From a checkpoint of a small mixture-of-experts model trained on Wikipedia.
Size: 10 layers, width 160, vocabulary 8192, 61.2M parameters.
Experts: 192 experts in each of 10 layers, 4 picks a token.
Training: a variant of Muon for the experts, 657M tokens.
Below are experts of layer 6 (counted from 0) of a mixture-of-experts language model. Rows are named router (the router's row for the expert), down (a neuron's output weights, with its number) and show model dimensions 0-159. Each number is 500 + 40 x the weight over its row's rms, rounded and kept within 0 to 999. Numbers have three digits each.
Before each expert's rows: a language model's description of what the expert responds to; "comes before" lists some tokens at least twice as common just after its tokens as in all text. This comes from a sample of Wikipedia text that the model never trained on. Tokens count by the router's weight.

# expert 41
It responds to: Last digit of years and other numbers in dates and tables, such as 200-9, 194-7, plus century and present.
comes before: " |", ")", "–", ",", ".", "),"
router:456437492525480452501563487527488458468512516485429567504488396528468494511538516545443512532473457564559553473440496540462521429495527461543444485552519471521551418467469519480501504431509427580457480501481468494399535516563439493488483509496500468545516478514490483501519456581476562486564538553575563441475478490455472488432524483476487530480464503517518442515460514497432458522523474493432535515466487489539464500469485470532469494421526529459499570496463539451435590565486522
down0:473518525464506479572491558454478446471478484546487462509470487535548458508460531473494465457484582398582534492455494504472536531547469483562434509537494465521575530550509481518462515480568514487511503506583520520599525476485480519456490439345517489548476562540528454468559438460556451407492513486479477476541465517457503578504499505464438472518525506447524475526471452521505501500457494514489487472523550497509521443492482483434527525521499500481515507519473523414496432574583520

# expert 15
It responds to: Commas, closing parentheses, semicolons and colons ending items in citations, name lists and scorer lists, e.g. "1999),", "45',", before ISBN.
comes before: " ", "\n", "-", " and", " \"", " ISBN"
router:465488494536555492483517540555518493522512496492450538501477430536438500552573557534487531517475429548577561466483465537463502480478534466511457498508478443473549451487449474455515522422492428560473493510489445561427515525579470499458436519522502467559477488518472490513561437603464503462588530581572600486488466458503452487473533502509457522454494498481546484567487518473418542491549492518447531466478503497526431488455442480547460547461510463489518536535489503474503560545487562
down0:483527434594500476456446559508499566504441513502482494453461532517559505503499533451511416526504497581487518523505540469526516504501587549537547474495442513451496491519472491561600476460470521495422583515439597538512468493567486517499539535478396456474536504521491483504518486470489516567465470530523506529560487537439603478486501482474511471444525488516523531524492518551506468565418462480495500492477495539457502506483453551483554548481519452465465430526520533477366522507501490

# expert 16
It responds to: Is, was and a, an, the opening a definition or apposition in lead sentences, e.g. "is a species", "the son of".
comes before: " a", " an", " born", " first", " American", " member"
router:506454435528564443466565533455477453446526502483399558520418478567494493542611505487492573502536490523531512447436486525446570488497533480500485495505471466472526475458438508462476479450519540493475512514483440459467514502554524569485512546531476502510475537547449480559582464535439572499503518515515518487547423483438480473494494481502497547469448481524551465495507519514395465482589470503464556469440500508549478493456478502517451565477535496509492559495487583479467540488449587
down1:439474505435537567438601534570494487502514559476506481473540540508482488518499546396513511513474494480447441484513562512505420486531491530483495504544463479505532476500545576525453507451484483440464555492464453491589428556418551480514463485526521534499552519487485518522598530558540565469480554533487511519506469466468475550513516484514540529554509561500520491467467486429509374514543518505521477494441453580477540512444463513493537517564469489474516478458474445467499432432505518

# expert 33
It responds to: Verbs and their inflection endings following a pronoun, name or "to"/"not" in plot summaries, e.g. trust, asks, argues, help, tell.
comes before: "ed", "ing", "s", " to", " the", " a"
router:432432462562516479490609498484464500498508557487495568503465449516452460525560577491468510536555459542540518485481461516515509488519542506513475528499526479484542468467486498470482597480517522504493494561495417486502593532530424562493488518575470481469516549490495537514557482524441480527515547506514532489545446492484445486466559526534499476438509486515549454595420574538467460496499493578452548493485521564547463472464435476538470522439582509471517505549440532474421480562451487
down1:511450468497483442488516482533515449429454535463508505476469488491471548513522480544493500479472509415490495467482529482449476451540465472482489517417532462498550535531460553484519529475508518524456496504469533510516449469476461510450529503507421510578444515375535480459420494533469521484466518475543520481516523538462415453495514529463561481541467528549579545531479569489508491467417469512524519466472449536515587539435487457438498488488469534488503516572480506375376501514568456

# expert 37
It responds to: Finite verbs and auxiliaries right after a subject noun or pronoun in narrative prose, such as had, would, may, saw, selected, occupied.
comes before: " to", " a", " the", " that", " be", " been"
router:453456410524518422496580449498496493478559571436513555509464480572507480526613552526458502525504451552537492466506446552504497481517502463497518514524450462459527454445466504453494592509493481517485494550466436481480560538496423516507490527567496464489477516478497577505565480544420504487513537530535532486590456480486447458496513522532459524460534467485527457547424560526453478509554508499466492452500541540576453479416468480541440502463538505451499538497444553453453512540472515
down1:480493471538514477431590500510504454550493444488406523565512487494475503539434529446537509528497500517531587542579418535515506621462478532439545470516507547512479576435478520579491496492472442501485441453515490490504514484554534496535578512540529475462508488479554450531493489506513543547536480490454455527486505569504535424485559522454510482460481476512500545510480456489491546518483497479507517583500504485550526481557471542549464524449474572616518491432508445580480540493460516

# expert 10
It responds to: The word as after role verbs such as served, took over, recognise, plus became, become, was and being in biographies.
comes before: " a", " well", " the", " an", " part", " \""
router:444461461544502436465533551532517508480550531468395532473475443528493482542585507505447512489475437525548541546486495480414495475489530479506492517509508500474503474427477549508513527409517534497471485489522458526449506552517428522453502508472479481467469474500475520499567398587438568492581533539529579484544480482423422476459530452519477517467464481513574418547516507503409466490552497501435531481460526566525474455462427509510461521474515470499490543450501557502491516532442496
down2:508519486449572533528475492504449513436547431491503426443449534491466531528535425528548465482505558491493497555499561566497579553480518550493399537523473537512508525460504482580433476474576547459502483515532515506476467504518550515499505455488573493459533447476504484556456481485560408518463508458486401505571506507471467551484501436511521487479508546430478610488503504467467538482495496498506531517500464519502484516567509468524531467476486500427486512446489496641562519496516456

# expert 44
It responds to: First word of multiword proper names of places, parties and events, e.g. New York, National Party, European Championships, Grand Prix.
comes before: " York", "s", " States", " Zealand", " Party", " Championships"
router:506454480530518461420518558426506530419540534473469526561461405499456444534565507558483510548499421503547537430452491553442506452429538483547451542594515450475538465437495542518547599461539482575447460487507453464445567530481438526468505514449492505473481496511491490455518461526462519485540559489542553453507466471456480494434467476493430453491471457533506480503484496453495510479505492522537537521491552536498508479477434527548515537510476509444496522574495572471440516502445493
down1:514507469504507508512505532462477499449512537496531463458495562588518519523482460481488480485539504465530429471515523573532532418535500480464457497498431555529489528582574492425509461455469436464527480415484552444517488524494493450516375517531475566493455505504523557452442470475548521540467470511599477578595473507510519452477541534486501448515543536434448517597535471497532510441555488469490531510546481436477467516447471493480531461498527481446474496483526514417563517498478461

# expert 25
It responds to: Subordinators and sentence adverbs such as when, where, while, However, Consequently, plus commas after introductory phrases like In 1995.
comes before: ",", " the", " he", " it", " she", " they"
router:397505411524488466444597534523460497501592537466486540480447497491491457527520572504471472497482499582556572473514449511472485492456486520497440504521532466517509485491470537478501525501479469562450474519448420517459530503486498518534497494540463473526421521484468542559562463561488515492581516541506519492558450483450447471446560504477485557464445455504509455544471500503452499487532470509406524484494546526566488501392444502562440545431573509491503534530466534492485560548466525
down0:454543516486465451519468504579483433553504547515581489494469521539509430553513518492564556496509522503529483446481469579533499507441481465454537544459501499458482526465491514485491443487528457491482541515482516433488435464462479501419457477513461547481460562494539474512573502491526486548501463518542471456455488495451460494437443560573420436436521458478494478559529567483543604465448502485483471509561529511495507533554622475539448468463583492503496537501493470533464557551470455

# expert 57
It responds to: Action verbs and -ing/-ed endings taking objects, often after "to", "and" or "for", e.g. disseminating, restoring, provide, using, gave.
comes before: " the", " a", " his", " to", " him", " her"
router:433453445509537475498611519498485488512533576428508573491467460510479474525558534518466507538543420551550526453476435518515514491505519510521471530553521477481497451461478520488508546465519494539475493526490448498502563526517398543485471530580504488487534531496478578506500470554445491498494561460491534480564453486495475489479564535502495514439494473524537463498414571557434472491509447555422539496478565575530448443457470507573432491455583476482510513533492533440467502559439514
down0:477484482492544531467527477447388514495565521507482487540554502530565487480484561454532444539540539544463470528564533499546473502497402486537534445504535560396487407452493564474540526464509504443525444509438451534496517492493531527440534510548489432475435498543490526465500475524480498485500522487526461467515502520430532580472448450503525565503495564493470536523490551543479522490577574507436530490537534492602450562538549504496529518526472495492533481472593503491431540481476495

# expert 62
It responds to: First digits of numbers in tables of votes, percentages, sports stats and coordinates, e.g. 54.2, 870,444, 3 TD.
comes before: "0", ".", "5", "9", "3", "7"
router:488440446509490456486536526451526499455551527468471510513498414566499497554512547535459546514527456571497543494479499506488482441460509491512433564572478414506521450491490523512529534422522472536450451484461487503448496513550498537444503506536464435487456559514487452496528429530476551493569534553574509492549498489493478470491550536488502523500461496524562507526467558537458497486512493526421491499506518497559425483471403472525441512479519506487533535461477547385363576511443504
down0:453513545443526487594482609440502524490464460534479537479521458445553512486519489515467481514497484426489448529525489497553491505467557505487533513456495511540559512361500510458539468513529553545492536487464555488517575467462476504514466479471423471527498502600494463499503494465431462486447574554483480446501527437517546479510562454526460503455507502475493484495422578484552528509487512452471589534492439448452530518506538540489473493482597524559486495536451455444522458452542499

# expert 36
It responds to: Separators between names in credits, tables and citations, such as pipes, &, slash, semicolons and "and", as in Simon & Schuster.
comes before: " ", " K", " T", " A", " Sch", " $"
router:517432458548498446457526561503482511525566523510483511490469421534421469576611521546488509574472452510564521464469483517434554471461558459567484494482488470550554476486459500472503550477485506548475423496498449501448517526583475520475456485523508453531496559472446542515558480527448528500534506513541545468561439455506487470462482511504432499464502477502560422550482523479409485502562489514478570483466515518483448477478421500535456568424547449465543533472431512480499536494508511
down2:532500496553546496519413515493531479516528496470443484511494548531536511381534523543472474506484479504480545429503529505439475449499505478496541471554492475519539467575459487488517533489522524541457554547499483547493563508486512509516494402476418530488476511531440458496485496473549406474517494543463395547501522472547512538498511582466468534497413571449509520523508531577524533435501519463474502485462437491495475438489486546524482523552607473440444528609535509473457426503487502

# expert 6
It responds to: Nouns of duration or quantity after numbers or articles, such as years, week, while, days, season; also some counted nouns and digits.
comes before: ".", ",", " of", " in", " later", " after"
router:483489457533487481456536568462445512488505513470483586529438470515486412508530572559468476494522464614578548463499431505498485476488500482491480521588504507489508466487476562525510510471482450543434500529433480465454550523471509533512494506472443507542466495516470457544553450564522575507547550537525526506510482488429464443515533519476481515442507454603556419511455491558473504501501461535461473533512549538546430509426510447547496505439583544498464501538448545489445555530479515
down2:576528505533535498481411443510455533451499461549560510471554521496404498520482502554533523507575512552436554423481557553504481478498536486498537487443478549494488479508536507547522487492518475542467433494544558434509522526593453533495527508484524530548566558507478545486442515536512457568443605513534495516408460528458502469472537530443527541498537510474505479476491502533542492453432509524472480592478545423519486541456527477516472508548474471557459472516432487533445493513480415

# expert 52
It responds to: Column header words in sports and election tables, like Team, Date, Score, Opponent, Votes, Candidate, Pld, Apps.
comes before: " |", ";", ")", ":", " /", " ("
router:460471506532475464447539548457459476440520571528493599502514423537458416469534485543503530524545437524540533480483484522524580480466541493548442514579454511465502474433475470495487549488521488502442492493498497488418564539563446517493481447516449506531496550493465562516493426505493500467560516470602551499504510489492484459499540492453444507453470499495545439466446518488497470511503485516477500524475547480588394501453406451509506506437504507500495531566494526449399540546469523
down2:565518521458463480417446481503488471417544497481535527538478508413519505525528590517414505474467475519456498494537423421498472498537536426493488528542543540542520464507543512499505563510471513540484487541541482499519510412575434562542510516516452442468525529562460522440459486553491467481478476506453461504549496565449477562535492438476490490486503507500488476555530544427483561532548447495448487529484502503503539445554519601475475464512507419551460471526425466482524426516547530

# expert 50
It responds to: Nouns for films, albums, books, songs, series and art forms, e.g. television film, TV series, sitcoms, bonus track.
comes before: "s", ",", " of", " by", " in", "."
router:476478435560514499475540544460514466481495550435478560540492443507499477516600538545461523530501445512585521428455488550488503470455555512522491562554512461497536454436451481489504474443495420520479514517469448464479517543531491479483467519562466501514468502550493519554592435513496563475514559461509573480507489501499450445477585511498440504419465498522529449527465557515494466516557477530414490497407560527551474483495463524549486539480563458465451497506442499443426487559510528
down1:477548474482445583505545543547450488485454402466552557494488430521564453505463486540531487558476480493502479452527519451511512469478487480524503544570528495496513453557513508562470489460469498367496569561510513452533522514476505539468508498464470485498429400458488471503468510546495497575464519461427511548514498517532530495567500513487439504447498446528479486553418535571542533516424544462444424488468542413460525450467452537479523469479535492524512461496495475481539446499442482

# expert 56
It responds to: Road and street words in addresses and the slash between paired coordinates, e.g. Main St., Ferry St., 40°23′52″N / 40.3.
comes before: " /", " |", ":", "AR", "N", ")"
router:471430485542554481496502515442439475473523571494445547449497448476426469546501509539523537525443505526535601480498458493530526424480488459459460504616524493535490453478490484497513572485486491526459529528460448490415579526521442519460550509521424460519516565573466568527501432536428537482539529536557514448550472521514480477442527457492487513463510505561586436532488517500480477444534464517532521505529498536498505466488475482501494530487497440473474514508475520434385574509459502
down0:552462504480499479536579443548511478489551421473502573463494501535526520469430493501558508474585506522486507452469463527514500559534490469548444521497483447543467555520455544566474479546458484506417446470564521472496455480553542483537483472510512473476555526459511515505575467463517482513495469549494503572470470533587488515455487491480424542528450492456505495424497501487519475535425540600544542502419502536545495524564467528622468528481517587505517428532506501494509505527425492

# expert 13
It responds to: Pipe separators between table cells, mostly in header rows of sports and election tables, also semicolons and table rule lines.
comes before: "\n", " ", " —", " MP", " W", " Ref"
router:514477505512549431500516583486473463502570523509467596467444425542500478502527551534490519531482498498515498468432476533439549510446539484488513546525505473495605461486458479444548522458538471522452447520463439538463500529575420528499469467526476471532515460500436517537516429491399507422544568516565526468537484436464521496500540502515533488434462512503522431530447514493444510522527492548463544475499524515550448477422433459527410520507524442454525513464480529477472556501436510
down2:513541521523508562499492520501501456471522538552440521515521483499414503527559595539557404530471412466528449552461512503557476523511524495537497551542513528500520514445517465450505550535436492496474466396481501488467539526467496533518435552492479444467588530491462515552543548513457513526494542530545583529490535448500485509495473481506508476471514513397538465484561446525472505494578594514472499472477508528517519535432476461520558528499509522573579435474481544410495450486458525